config.toml
num_hidden_layers = 14
hidden_size = 192
n_experts = 128
experts_per_token = 8
d_expert = 48
d_shared_expert = 0
hidden_act = "squared_reglu"
moe_layers = [1, 2, 3, 4, 5, 6, 7, 8, 9, 10, 11, 12, 13]
router_score = "softmax"
normalize_top_k = true
routed_scale = 2.83
balance_loss = 0.00641
balance_bias = false
router_z_loss = 0.0001
init_std_router = 0.00709
lr_router = 0.00128
vocab_size = 32000
norm = "rmsnorm"
norm_eps = 1e-06
tie_word_embeddings = false
optimizer = "muon_hyperball"
learning_rate = 0.00682
beta1 = 0.95
batch_tokens = [32768, 65536]
max_seq_len = 512
train_tokens = 352100000
max_steps = 8087
dataset = "wikipedia_en"
Below are experts of layer 8 (counted from 0) of a mixture-of-experts language model. Rows are named router (the router's row for the expert), down (a neuron's output weights, with its number) and show model dimensions 0-191. Each number is 200 + 30 x the weight over its row's rms, rounded and kept within 0 to 999.
After each expert's rows: a language model's description of what the expert responds to. This comes from a sample of Wikipedia text that the model never trained on.

# expert 40
router,144,195,200,199,221,148,162,197,183,159,181,189,206,226,214,158,208,237,199,242,224,209,200,242,157,124,206,186,194,196,233,186,221,218,234,190,144,213,226,152,165,183,146,200,184,259,210,195,180,180,253,192,179,223,190,174,202,188,258,181,180,205,204,211,207,183,155,240,211,180,199,221,218,224,181,251,231,184,184,176,200,210,254,207,244,170,198,162,261,208,187,199,218,187,184,202,234,183,196,205,208,253,152,177,184,193,197,181,148,199,171,197,172,180,229,173,159,224,202,227,161,196,191,163,212,191,173,232,194,191,184,217,129,187,191,214,219,200,223,190,176,201,208,200,233,186,191,255,197,188,209,155,198,285,178,158,137,218,271,194,244,222,206,240,197,215,197,198,222,202,240,188,203,186,197,178,185,241,203,183,179,195,168,248,142,238,241,274,265,223,182,301
down1,121,173,181,177,196,176,145,223,152,262,222,185,217,224,223,199,204,191,211,166,231,197,177,235,203,159,213,155,201,193,173,193,185,172,215,192,222,192,235,188,128,180,195,258,223,222,174,197,211,184,205,155,191,177,221,229,239,188,198,236,147,218,199,196,193,223,173,186,190,177,226,167,177,176,225,182,168,188,186,170,171,219,210,195,154,188,162,220,211,254,173,215,190,181,213,242,223,242,174,152,252,168,199,234,247,231,254,173,165,243,150,229,230,206,175,197,201,185,228,197,239,182,175,92,180,198,151,186,166,160,214,211,179,240,148,197,220,179,213,202,174,184,209,212,181,214,179,228,200,175,173,171,211,230,150,217,163,231,201,195,193,214,145,152,254,178,177,195,208,232,189,191,178,266,187,193,214,196,217,199,188,133,140,247,150,260,217,198,223,242,207,229
Action verbs in narration. Main verbs of action in running prose, often after he, to, or and, such as took, moved, joined, wrote, criticised.

# expert 52
router,195,185,161,236,172,196,128,190,203,167,207,170,214,203,163,177,173,183,194,268,205,194,247,254,208,166,204,201,191,233,187,161,221,213,214,179,183,188,229,153,200,245,139,180,177,201,226,188,200,152,200,199,192,199,160,183,199,205,214,175,180,187,243,199,234,193,171,258,239,166,239,237,180,195,189,250,224,185,187,192,208,204,199,189,219,156,204,160,193,180,230,169,241,223,208,165,227,148,195,187,197,242,182,196,170,188,186,160,161,201,186,201,179,180,255,190,86,201,210,198,76,161,200,191,219,193,208,238,186,202,167,216,180,171,210,227,183,186,238,204,181,257,142,203,250,216,203,232,175,219,210,137,196,198,139,200,169,235,265,167,250,207,196,209,229,245,190,187,179,231,196,178,234,228,204,199,208,212,167,167,214,210,197,206,208,243,253,213,188,222,172,244
down0,215,221,154,199,163,211,139,223,245,218,247,208,217,209,149,226,242,179,231,218,173,158,255,181,196,143,222,171,194,177,190,210,202,213,181,193,220,220,196,241,162,196,220,219,195,201,168,182,266,241,170,161,187,229,216,283,223,203,192,157,220,214,175,259,212,217,214,160,168,253,190,200,156,225,200,258,195,198,207,202,214,157,239,162,182,207,168,222,236,221,190,174,156,229,205,203,206,149,163,175,229,164,207,171,201,222,239,158,205,212,244,196,194,144,208,214,221,284,208,126,241,177,197,173,218,197,191,176,218,198,240,221,235,223,240,168,232,213,247,194,227,225,238,213,206,224,200,203,228,170,173,252,189,179,220,165,177,196,182,206,199,179,211,261,260,179,264,207,178,241,266,208,241,213,193,218,177,208,189,190,220,169,195,212,195,190,189,203,250,172,144,192
Years and centuries. Year numbers and year pieces in dates and lifespans, often inside parentheses or biographies, such as 1873, (1740–1774), 7th century.

# expert 34
router,179,169,127,212,203,187,149,186,193,204,196,195,196,192,218,184,209,213,191,304,206,199,206,278,180,145,143,204,149,193,238,170,214,140,225,167,179,176,234,184,219,199,179,207,174,207,232,235,218,207,220,221,184,178,175,146,158,196,228,216,233,213,215,196,210,216,180,206,239,193,221,220,203,227,195,227,240,251,196,184,219,181,221,241,206,193,185,203,267,203,236,179,198,186,225,186,205,178,226,186,203,248,213,163,184,174,209,225,174,205,174,184,167,150,194,184,104,169,157,194,118,165,251,164,236,168,191,245,163,193,171,203,169,192,207,258,131,206,222,210,148,209,165,229,259,192,213,212,170,184,218,188,221,217,164,185,135,206,231,150,222,237,187,216,218,225,159,194,203,210,236,176,246,230,204,174,181,210,214,164,231,161,173,197,207,223,206,218,250,205,198,195
down0,213,205,138,246,75,214,224,166,195,247,225,188,210,188,232,215,231,197,208,195,198,184,216,140,227,186,236,177,187,199,206,182,196,156,236,183,196,208,203,216,162,223,191,182,165,291,154,189,241,191,184,208,195,205,226,212,241,172,193,235,234,183,248,161,184,209,221,183,218,209,224,250,203,198,235,224,204,218,189,218,178,185,195,214,174,213,187,204,165,175,137,178,195,217,242,225,184,155,135,204,230,165,246,237,196,157,212,208,226,215,141,236,202,181,160,211,222,207,160,215,151,182,203,186,207,239,201,200,126,230,218,205,194,194,149,242,223,237,193,166,216,241,200,242,209,218,186,235,207,175,191,243,140,215,168,254,195,175,188,197,166,175,166,121,163,197,186,192,193,222,220,205,242,249,222,169,214,173,188,186,228,212,199,168,155,240,204,210,180,204,139,194
Infobox numbers and measurements. Numbers, dates and units inside infobox values, coordinates and tables, such as weights in lb, runway 18/36, coordinate digits.

# expert 13
router,148,220,217,211,239,162,132,201,204,202,190,197,187,185,210,190,188,239,213,240,224,179,248,235,151,117,206,197,230,222,263,197,232,234,221,144,190,217,204,179,175,222,200,196,127,202,223,171,192,179,261,198,220,202,168,182,152,179,258,207,170,178,212,184,267,178,172,213,187,198,237,200,195,228,186,231,191,222,175,192,194,207,248,177,237,158,188,165,255,185,236,156,224,189,191,143,189,181,228,209,234,253,152,192,168,166,177,188,181,193,182,196,149,151,191,183,172,197,179,207,118,177,191,163,208,166,165,239,161,220,186,210,137,162,177,228,184,224,232,182,190,212,179,179,243,167,194,235,186,202,210,169,199,282,192,179,168,229,207,173,221,221,211,244,201,236,187,192,223,216,223,205,205,213,203,161,161,198,201,183,219,169,152,200,229,243,227,213,212,249,190,263
down0,201,228,231,181,236,237,241,263,48,202,202,261,209,181,153,187,210,175,168,224,175,152,172,161,179,243,198,215,234,171,151,217,192,223,181,180,176,205,163,179,164,236,210,142,215,164,198,249,190,172,232,142,214,178,152,226,245,199,166,213,243,194,253,138,163,178,190,193,202,195,232,171,183,232,177,221,258,203,192,159,204,179,163,160,201,193,184,174,227,224,182,161,213,219,199,211,181,215,246,148,207,211,197,184,198,166,151,194,205,180,228,169,213,215,231,216,194,200,183,173,247,183,203,237,252,209,231,246,236,239,146,215,161,204,188,203,183,203,217,193,220,177,175,178,210,240,194,210,190,202,226,194,203,207,218,227,251,238,188,215,215,212,184,159,208,183,228,226,198,131,206,201,190,205,197,189,219,200,213,197,182,143,218,228,237,180,201,131,182,185,205,199
Modals and infinitive to. Modal verbs and infinitive to inside narrative clauses, such as could, would, can, to, plus words right after them like no (longer), then.

# expert 37
router,158,206,208,236,187,167,187,191,200,156,205,175,196,225,179,184,153,203,196,270,224,213,224,269,186,168,191,179,197,248,238,175,207,187,204,195,163,241,195,150,202,206,207,162,171,213,218,200,181,193,226,225,215,192,171,146,169,199,238,154,212,188,232,226,224,183,170,278,243,130,245,256,195,216,147,226,198,207,180,189,226,219,227,255,226,197,233,196,285,183,219,204,174,195,162,166,222,166,235,197,225,232,201,205,159,174,156,192,198,180,202,179,204,159,231,205,95,230,198,231,198,187,246,173,216,176,216,239,165,230,220,214,227,198,232,236,177,230,222,172,173,228,166,175,244,178,196,229,221,201,194,182,225,249,170,168,181,221,209,200,243,220,226,225,186,209,221,229,196,257,226,200,253,215,203,182,171,224,172,185,249,203,203,172,181,230,208,270,230,238,207,253
down0,198,194,251,216,208,218,212,223,159,242,226,168,200,194,188,208,204,217,195,172,212,220,233,240,178,205,171,217,221,179,137,142,209,167,208,177,221,203,183,196,191,230,236,199,188,166,181,163,237,217,188,236,215,204,191,275,199,162,220,195,226,245,152,174,164,214,242,178,200,205,220,198,189,254,263,243,227,196,244,172,191,171,189,202,230,239,194,162,203,185,124,151,253,193,168,228,150,186,230,185,172,222,154,152,215,194,204,214,223,216,229,235,240,190,227,210,191,224,271,194,180,152,207,187,222,205,168,233,210,177,220,146,206,214,195,218,212,226,210,161,196,211,228,190,171,225,154,186,257,253,209,142,183,248,216,223,205,233,174,195,215,172,168,145,202,195,205,248,186,251,230,175,203,201,177,167,224,255,184,263,156,175,159,231,208,227,160,195,157,187,124,224
Proper-name first words. First words of set names and chart labels, such as United (States, Kingdom), Hot (100), Gold, Black, Summer, Royal.

# expert 31
router,195,218,186,174,202,166,196,180,189,171,167,150,225,196,219,187,154,231,217,227,171,264,233,245,148,151,170,199,224,195,227,195,248,171,228,144,145,203,208,178,244,187,179,169,175,223,254,220,226,141,206,268,186,178,179,137,158,176,232,164,181,192,230,199,210,180,203,209,220,172,203,253,197,231,215,241,225,175,170,194,257,176,217,222,264,144,202,195,266,206,179,206,209,192,192,152,198,161,220,213,199,233,219,161,183,177,175,165,182,197,208,178,219,187,218,165,149,204,188,194,156,202,184,175,208,161,170,255,155,230,206,221,134,184,214,162,167,195,214,189,155,206,181,206,230,188,209,211,228,198,221,185,190,223,177,171,193,206,234,157,196,244,250,236,201,277,208,176,184,221,259,169,210,231,200,195,198,235,197,181,205,216,175,188,200,254,230,270,238,239,192,243
down0,167,250,222,181,219,214,203,220,184,220,234,228,227,206,225,171,200,225,179,183,205,262,149,176,153,171,258,232,212,167,241,253,205,231,223,174,182,174,188,235,187,146,176,163,192,221,164,205,232,203,197,236,170,169,226,180,200,170,219,180,233,209,235,124,204,185,257,125,217,177,194,155,164,211,215,209,222,221,194,249,186,184,216,136,227,226,180,173,201,222,161,155,196,205,179,205,168,199,222,166,209,229,195,218,212,185,149,215,191,205,207,213,225,199,177,191,214,206,207,217,171,230,180,168,187,182,207,215,198,122,236,210,184,201,173,132,184,206,130,165,226,201,218,196,175,239,156,209,286,179,253,190,158,219,175,170,164,133,149,220,173,262,205,182,177,251,215,183,192,159,216,183,218,190,190,222,204,246,152,213,222,189,177,232,231,225,165,231,187,186,209,239
Clause-linking words. Conjunctions, demonstratives and sentence-initial connectives in explanatory prose, such as but, although, these, other, In (addition), who.

# expert 58
router,193,220,207,205,209,198,141,189,209,211,192,160,233,169,190,198,200,216,201,222,224,183,230,206,164,147,199,205,208,217,223,203,259,226,247,164,173,244,216,146,220,180,179,179,170,202,207,207,221,162,231,215,209,188,144,160,165,147,208,164,183,180,179,209,223,192,197,223,212,194,208,229,185,229,220,242,219,226,178,189,247,195,248,229,271,184,208,186,279,195,219,206,218,191,191,131,212,183,213,199,227,237,199,167,168,178,167,184,167,165,219,192,167,152,209,178,188,225,165,217,191,167,202,205,187,180,185,265,141,222,191,187,137,179,180,205,203,206,205,191,197,207,160,230,257,159,212,217,226,199,225,165,209,283,162,204,192,206,232,163,211,241,251,250,234,264,216,188,185,218,190,193,181,223,169,224,159,234,212,181,206,168,190,213,174,256,215,224,226,241,171,325
down0,175,181,239,196,210,195,172,169,119,225,179,181,252,197,177,181,177,214,199,193,177,221,165,183,190,171,215,231,215,186,196,198,252,176,131,206,222,210,214,172,155,175,241,188,191,162,188,227,186,225,219,188,211,194,192,213,191,118,128,229,159,209,166,186,194,216,171,227,259,208,181,152,204,174,228,100,159,221,185,180,232,170,192,145,181,207,188,198,219,182,207,151,200,216,225,186,242,166,206,216,241,231,198,211,235,234,193,169,186,237,184,173,257,198,171,224,208,177,156,207,237,219,209,194,202,224,217,151,138,181,184,176,244,191,191,187,208,181,212,223,226,165,226,231,170,248,167,201,287,196,196,226,206,211,204,227,186,167,220,171,157,212,242,199,205,252,235,175,211,228,157,226,260,197,151,199,177,247,177,178,201,194,185,179,203,132,205,174,197,217,194,267
Clause-opening function words. Pronouns, conjunctions and relative words starting a clause after a comma or that, such as he, they, which, who, because.

# expert 21
router,156,209,238,220,251,189,152,194,210,179,180,178,166,209,215,150,215,217,176,253,228,185,241,236,168,160,195,169,186,200,208,191,210,212,253,166,130,170,204,127,177,179,177,170,151,210,229,208,198,162,232,193,190,235,181,200,181,212,259,175,165,198,199,246,247,183,179,233,198,204,234,224,194,210,142,241,212,199,194,207,194,228,271,214,234,172,202,168,235,210,170,225,223,176,190,188,232,150,213,236,197,231,204,195,172,184,190,198,166,177,212,195,162,167,195,139,160,210,173,262,149,189,196,180,200,157,180,262,129,175,183,227,128,191,215,222,181,196,234,177,178,227,162,215,242,148,217,203,184,200,224,170,204,237,173,183,187,192,248,197,220,193,192,246,230,203,205,219,195,198,263,226,255,187,180,163,180,241,180,162,201,186,190,222,175,231,200,246,233,219,189,273
down0,150,203,160,172,175,196,179,208,199,243,210,257,220,124,155,228,252,206,189,197,244,177,148,196,202,153,240,172,171,218,143,218,188,205,174,156,220,190,212,190,211,169,213,212,188,181,218,193,211,214,221,221,213,211,160,175,164,252,196,216,216,206,170,217,218,183,207,180,206,214,251,182,170,195,194,204,236,226,206,204,196,158,222,162,182,211,164,200,209,152,164,221,224,173,183,150,162,172,166,180,244,184,206,208,212,230,233,202,223,208,215,238,232,167,215,202,218,231,245,228,229,185,215,141,188,130,208,179,171,191,176,223,234,190,192,190,269,215,181,190,196,179,139,211,194,104,210,262,176,170,145,170,199,139,152,169,248,215,205,249,173,184,219,220,225,220,204,169,151,230,221,170,263,202,215,191,177,117,222,166,181,192,194,187,177,160,197,171,237,215,233,187
Predicate participles, adjectives. Past participles, adjectives and particles right after was, is, became or as: became known as, as well as, was first elected, takes them back.